python train.py --num_hidden_layers=10 --hidden_size=320 --n_experts=64 --experts_per_token=4 --d_expert=64 --d_shared_expert=384 --hidden_act="swiglu" --moe_layers=[2, 3, 4, 5, 6, 7, 8, 9] --router_score="sigmoid" --normalize_top_k=false --routed_scale=0.5 --balance_loss=0.000126 --balance_bias=true --init_std_router=0.0237 --lr_router=0.0003 --vocab_size=7829 --norm="layernorm" --norm_eps=1e-06 --tie_word_embeddings=false --optimizer="soap_variant" --learning_rate=0.00202 --beta1=0.95 --beta2=0.99 --batch_tokens=[16384, 32768, 49152] --max_seq_len=1024 --train_tokens=286100000 --max_steps=9288 --dataset="wikipedia_en"
Below are experts of layer 2 (counted from 0) of a mixture-of-experts language model. Rows are named gate (a neuron's input weights, with its number), up (a neuron's input weights, with its number) and show model dimensions 192-223. Each number is 128 + 32 x the weight over its row's rms, rounded and kept within 0 to 255.
Before each expert's rows: a language model's description of what the expert responds to. This comes from a sample of Wikipedia text that the model never trained on.

# expert 49
What it handles: Letters inside words
gate0 [140 144 135  67 179  73 131 105 142  96  80 144  90 144 125 105 117 126 114 142 119  96 127 105 136 104 124 126 196 111 139  80]
up0 [124 179 178 151 139 112 118  70 139 177 103 171 128 154 148 137 134 106 130  87 129  75 122  98 131 141 151 125 146 163 126 160]
gate1 [116 165 144 165 112 143 136  65  88 110 104 187 147 205  94 125  98 123 129 160 126 106 136 139 132 163 129 149 149 106 172 149]
up1 [113 108 115 114 120 129  99 177 137 169 134 133 108  99 184 139 132 117  86  70  81 139  78 116 147 118 131 111  55 134 114 108]
gate2 [157 139 113 147 136 145 131  91 133 131 103 126 118 114 143 175 146 101 149 146 102 186 106  81  97 138 145 133  76 150 138 124]
up2 [110 118 121 140 151 137 100 168 109 100 128 121  97  99 110  98 128 166 146 172 142 148 105 146 113 133 152 108 173  90 146 126]
gate3 [ 97  50 155 171 101 149 110 128  73 152  78 138 148 151 153 112 104 117 128 140 102 148 120 124 117 135 171  89 152 181 169 116]
up3 [131  93 147 168 112 108 104 132  83 150 132  77 123 185 126 104 140 136 170 142 131 108 131 132  70 122 148 142 145 185 131 136]
gate4 [113 149 138 147  56  99 116 104  94 108 123 144 112 108 150  94 158 146 156 138  68  96 165  98 139  87 155 116 158 114 178  65]
up4 [167 143 151 136  52 114 149  74 105  99 141 140 111 123 126  81 151 174 140 153  70 108 184  88 141  92 128 107 182 105 140  81]

# expert 50
What it handles: Taxonomic name endings
gate0 [148 120 148 161 115 172  82 118  91 151 125 131  72 140  88 118 154 177 122 145 147 137 210 124 148 152 128 130 124 116 175 156]
up0 [168  86  93 169 123 159  79 131  68 131  90 140  78 105 106 105 169 151 130 181 155 113 198 117 145 103 153 152 141 110 174  74]
gate1 [111 123 146 113 105 208  82 146 121 149  69 145 107  90 151 167 114 145 136 136 145  96  76 113 132 139  78 108 123 132 117 154]
up1 [180 110 160 195 155 145 106 117 128  62 183 117 156 168 138  83 144 110 115 103 165 190 161 113 124 136 148 142 142 169 130 141]
gate2 [157 117 132 155  84 122 120 108 131 118  89 125 126 177 153 117 135 140 111 143 142 175 152 101 137 132 198 113 108 104  82 103]
up2 [ 90 146 133 126 175 111 123  57 101 123 126 151 102 148  95  67  91 140 110 143 102 132 157 134 146 126 136  95 179 140 180 164]
gate3 [155  83 113 151 187 139 127 128 100  76 154 128 110 151 120 176 129 171 146 142  95 120 108 190 117 100 135 154 103 129 132 135]
up3 [ 87 150 132 124  98 133 150 124 110 211  92 154 135 117 147  72  98  50 115  87 153 144 147  69 150 153 153 122 136 128 101 160]
gate4 [129 121 122  98  81 110 124 106 132  97 159 141  55  90 114 125  99 141 150 122  59  65 128 168 145 114 146  76 135  53 129 122]
up4 [109 166 141 127 174 110 125 142 122 181 123 140 177 138 135 126 130 132  82 106 170 159 113 127 134 173  63 166 169 152  72 130]

# expert 3
What it handles: Name-piece continuations
gate0 [133 107 185 145 168 152 121 133 125 119 143 152 111 124 151 182 113 123 118  77 108 114  98 140  85 116 101 140 129 156 180 152]
up0 [126  98 145 155 161 160  97 155 159 132 176 130 127 155 184 161 103 108 111 102 122 117  94 155  90 133  64 157  97 151 169 180]
gate1 [158 130 116  74 158 109  96  95 153 138 115 104 121  87 143  87  97 169 143 123 113 181 109 150 116 144 135  77  85  72  77 170]
up1 [ 96 111 160 215  85 158 163 165 100 137 142 169 123 142  84 158 157 132 135 120 129  88 100  88 162 160 122 166 177 174 185 134]
gate2 [148  78 131  83 103 177 148 141  68 179 178 164 132 120 157 113 101 146 122 102 100 124 101  96 156 105 163 121 119 202 130 135]
up2 [229  97 158  76 157 136 135 134 150 198 154 106 133 163 119 109 139 126 106 135 164 106 103 114  78 124 136 113 102 113  77 156]
gate3 [167  72 113  88 134 157 109 144 119 104 146 129 115 167  95 149 126 123 141 136  97 137  42 111 148 133 134 123 147 193  60 174]
up3 [ 62 171 171 144 100 125 130  98 149 139  82 133 151  74 134 122 115 125  92 123 121 104 203 132 126 126 101 104 107  80 146 110]
gate4 [115 162 163 121 112 163 126 155 108 146 119 215 123  57 164 146  79 107 120 109 161 137 150 151 184  77 138 126 135 120  87 169]
up4 [129  98 130 121 131 107 112  69 125 126 125  85 147 156 114  88 158 122 131 149 131 149  96 107 117 154 118 131 117 141 164  98]

# expert 57
What it handles: Dates, months and years
gate0 [106  83 118 116 128 116  91 143  94 168 122 122 164  65 171 142 163 204 128 119 118 143 198  91 141  80 122  74 112 155 159 133]
up0 [ 81 137 139 111 121  94  99 147 100 179 129 127 166  63 144 149 147 208 118 150  76 116 170 105 122  83 110  78 111 141 151 149]
gate1 [100  55 111 133  89 110 103 137 160  61 122 151 119 127 114 160 170 143 137 171 115 159 165  98 143  52 113 103 150 150 183 103]
up1 [155 179 142 128 153 146 142 135  83 184 117 117 131 112 143 107  86 119 114  81 127  72  95 145 114 164 114 155 121 125  82 164]
gate2 [ 91 129 107 167 108  76 125  90 110  56 125 115 127 178 178 109 151 126 117 116 140  90 146 127 129 198 140 129  94 113  85 112]
up2 [161 129 132  74 143 176 129 172 138 195 118 125 131  94  95 123 100 126 139 128 152 165  97 131 121  39 133 145 166 146 167 133]
gate3 [175 140 116 115 150 142 136 129 121 140 129 110  84 112 126 119 118 136 118 125 106 128  25 146 161  78 178  90 121 122 157 108]
up3 [ 82 126 164 114  95 137 101 133 116 144 148  94 155 173 105  95 113  97 147 136 109  84  87 214 106 134  92 113 131 159  76 114]
gate4 [ 97  78  99 108 152 101 165 126 159  75 143 149  93 100 152  87 166 133  85 161  86 185 161  60 153 113 124 134 166 103 167  91]
up4 [ 61 148 106 147  71  86 120 127 164 170 127 155 173 184 103 220 128 144 151  72 128 117 101 157 121 123 177  84 102 167 118 144]

# expert 0
What it handles: Clause boundary words
gate0 [130 156 127 157 153 175 144 176 122 173 135 172 121 190  73 164 104 117 132  80 171 142 128 133 154  99 145  80 169 116 131 141]
up0 [120 156 156 157 129 178 162 149 101 148 151 181 132 181  64 167  95 117 150 110 146 144 140 128 164 100 124  85 171 109 109 139]
gate1 [144 161 125 147 141  57 116 122 104  60 117 158 154 169 165  55  99 133 122 225 151 137 188 106 117 126 168 129 146 121 138 182]
up1 [107 103 127  74 115 143 164  87 104 208 108 154 112 139  92 115  95 139 159 114 180 151 106 142 170 166 164 172  77 127 149  72]
gate2 [142 125 111 158 162  81 122 158 126 134 106  94 163 126 150  88 124  68 117  72  85 138 190 135 136 116 171 102 148  93 140  75]
up2 [103 145 158 155  90 134 139 133 121  39  96 132 111 117 143 156 125 112 102 126 112  83 145  98 174 140 179 156 111 144 113 153]
gate3 [115  99 145 102 120 169 119  73 148 111 108 152 152  94  95 142 141 103  37 137 135 174 126 120 135  66  81 122 166  71 130 154]
up3 [105 143 143 129 161 223 115  67 110 140 103 178 128 134 108 146 142 116  92 162 127 179 105 127 157 169  80  90 150  95 110 141]
gate4 [ 98 101  65 126  93 118 149 152 109  40 109 135 140  26 149 123  56 113  81 114 109 179 123 124 138  93 146 107 164  34  89 130]
up4 [104  77 116 102 113 124 125 133 130 126 132 129 137  81 153 130 114 172 142 129 149 160  86 142  79  84 182 139 118 122 125 109]

# expert 8
What it handles: Mid-word adjective pieces
gate0 [ 79 139 128 128 143 126 162 110 125 100 129 172  75 112 150 129 111 134 146 173 112 145 127  99 137 142  77 171 141 122 101  86]
up0 [174 145 139 129 107 124 102 159 134 143 150 119 168 133 107 124 128 106 110  54 144 172 139 146 143  65 194 100  79 166 128 174]
gate1 [189  85  55  85 112 131 132 164 110 100 107 133 157  72 151 115 103 179  78 160 111 145  80  84 145  70 166  63 165 131 142 153]
up1 [ 72 133 171 113 106  79 120  77 117 173  83 148 138 157  80 103 119 122 124 112 108 142 119 114 161 137 119 138  86 166 131  97]
gate2 [192 142 125 101 119  85  82 121 156 117 106 139 145  99 175  89 145  80  84 141 201 171 158 118 117 124 151  68 152 147 138 128]
up2 [ 81 113 134 166  83 156 158 144 114 128 133 123 152 164 138 136 120 157 104  56  73  79 118 107 141 146 129 177  87  68  66 115]
gate3 [151  93 137 125 168  75 123  99 121 175 110 102  58 181 136 138  90 116 121  96 142 177  88 123 111 143 126 124 171 160 119  74]
up3 [143 172 143 110 151 132  52 144  87 168 142 102 112 174 103 118 104 141 100 103 174 168 146 125 100 120 104 142 110 145 101 118]
gate4 [212  91  94 152  93 124 128 101  87 171  70 149  43 127  87  76 139 168 173 180 110 142 116 101 138  82 150  89 108 154 167 122]
up4 [146 101 163 102  99  83 131 154 132 123 107 120 199 170 136 122  86 131  84  69 133 143 137  90 144 146 164  79 133 169 133 118]

# expert 19
What it handles: The word about
gate0 [154 186 133 126 142 130  93 124 154  82 163 122 130 139 165 128 111 127 155 163 132 138 163 115 120 193 121  98 113 146 159 150]
up0 [194  87 127 163 101 127 159 159 115 199 149 148 107 145 120 133 157 161 114 131 123 179 109  85 161  71 123 165 142  58 104 165]
gate1 [184 150  96 137 161 170 116 114 137  98 163 122 122 130 154 101  94 120 125 104 177  91 120 109  89 102 152 126 139 189 131 120]
up1 [ 89 117 143 110 108  73 148 127 108 128  73 166 128 131  93 152 146 162 120 165 117 189 138 112 174 106  99 134 125 107 118 137]
gate2 [116 102  88 115 137 108 139 174 111 127 125 116 159 132  98 117 147 162 181 131 134  98 188 108 104  97 168  72  99 162 117  81]
up2 [129  84 125  95 153 148 172 145  83 123 136 130 138 128  74 187 125 181 160 130 116  80 177 174 133  99 147  91 101 123 108 132]
gate3 [109 112 102 166  76  99 158  82 166 113  82  87  65  20 131  68 148 105  62 157  65 116 177  91 118  89 158  98 145  84 169  90]
up3 [139 114 122 123 164 167 130 141 120 153 146 132 161 199 149 148 141 119 214 117 179 109  70 152 126 135 128 144 144 151 140 146]
gate4 [123 108 150 101 151 127 119 150 133  89  99 149 155 152 135  48  81 122  29 133 135 200 152 118 163  97 170 130 129 117 139 179]
up4 [155 121 118 155  79  73  91 136 134 156 120 138 123 142  97 186 124 175 219 183 108  73 133 137 153 100 110 116 156 193 120 132]

# expert 5
What it handles: Plural noun endings
gate0 [172 109 151 155 136  75  53 150 135 142 107 174 179 120 107 136  90 119  82 148 115 120  97  86 164 167 115 142 184 116 163 135]
up0 [167 125 184 133 114 112 171 133 144 106  91 140 115  85 120 137  95 127 151 162 157 128 118 141 101 152  97 188  89 137 144 108]
gate1 [ 51 130 119 170 114 114  59  99 167 133 203 108 155  75 119 117 160 171 121 161 119 130 193 159  80 100 110 117 100 137 141 110]
up1 [ 92  97  79 115  94 162  59  96 128 172 227  96 171  91  95  61 129 119 122 145 120 118 153 110 158 192  82 130 130 136 172 101]
gate2 [ 98  83 129  98 152 127 171  97 171 188 102 160 144 114 100 115 131  92 128 142 149 100 122 205 123  79 130 106 179 125 111  91]
up2 [107 108 126 125 168 145 128 108 136 197  60 164 160 113 143 119 141 135 134 104 175 123 120 170 135 121 162 109  96 129  64 109]
gate3 [ 99 138 164 111  66 220 120  97  61 135 154 110 160 104 126 108  74 114 111 142 135 125  74 181 119 151  92 159 141  67 135 188]
up3 [130 145  80 158 149 118 169 121  98  80  88 139 188  87 151 148 112 174 101 164 129 160 128 133 174 141 153 133 183  91 110 190]
gate4 [163 164 154 151 164 158 131 162 129 154  38 180 163 135 106 138 174 116 133  65 114 148  98 164 160 127 105  81 108 143  90 101]
up4 [168 179 168 187 138 102 153  98 149 101  89 168 128 112 146  79 145 183 145  85 142 142 106 152 123 111 140  90  78  64 102  98]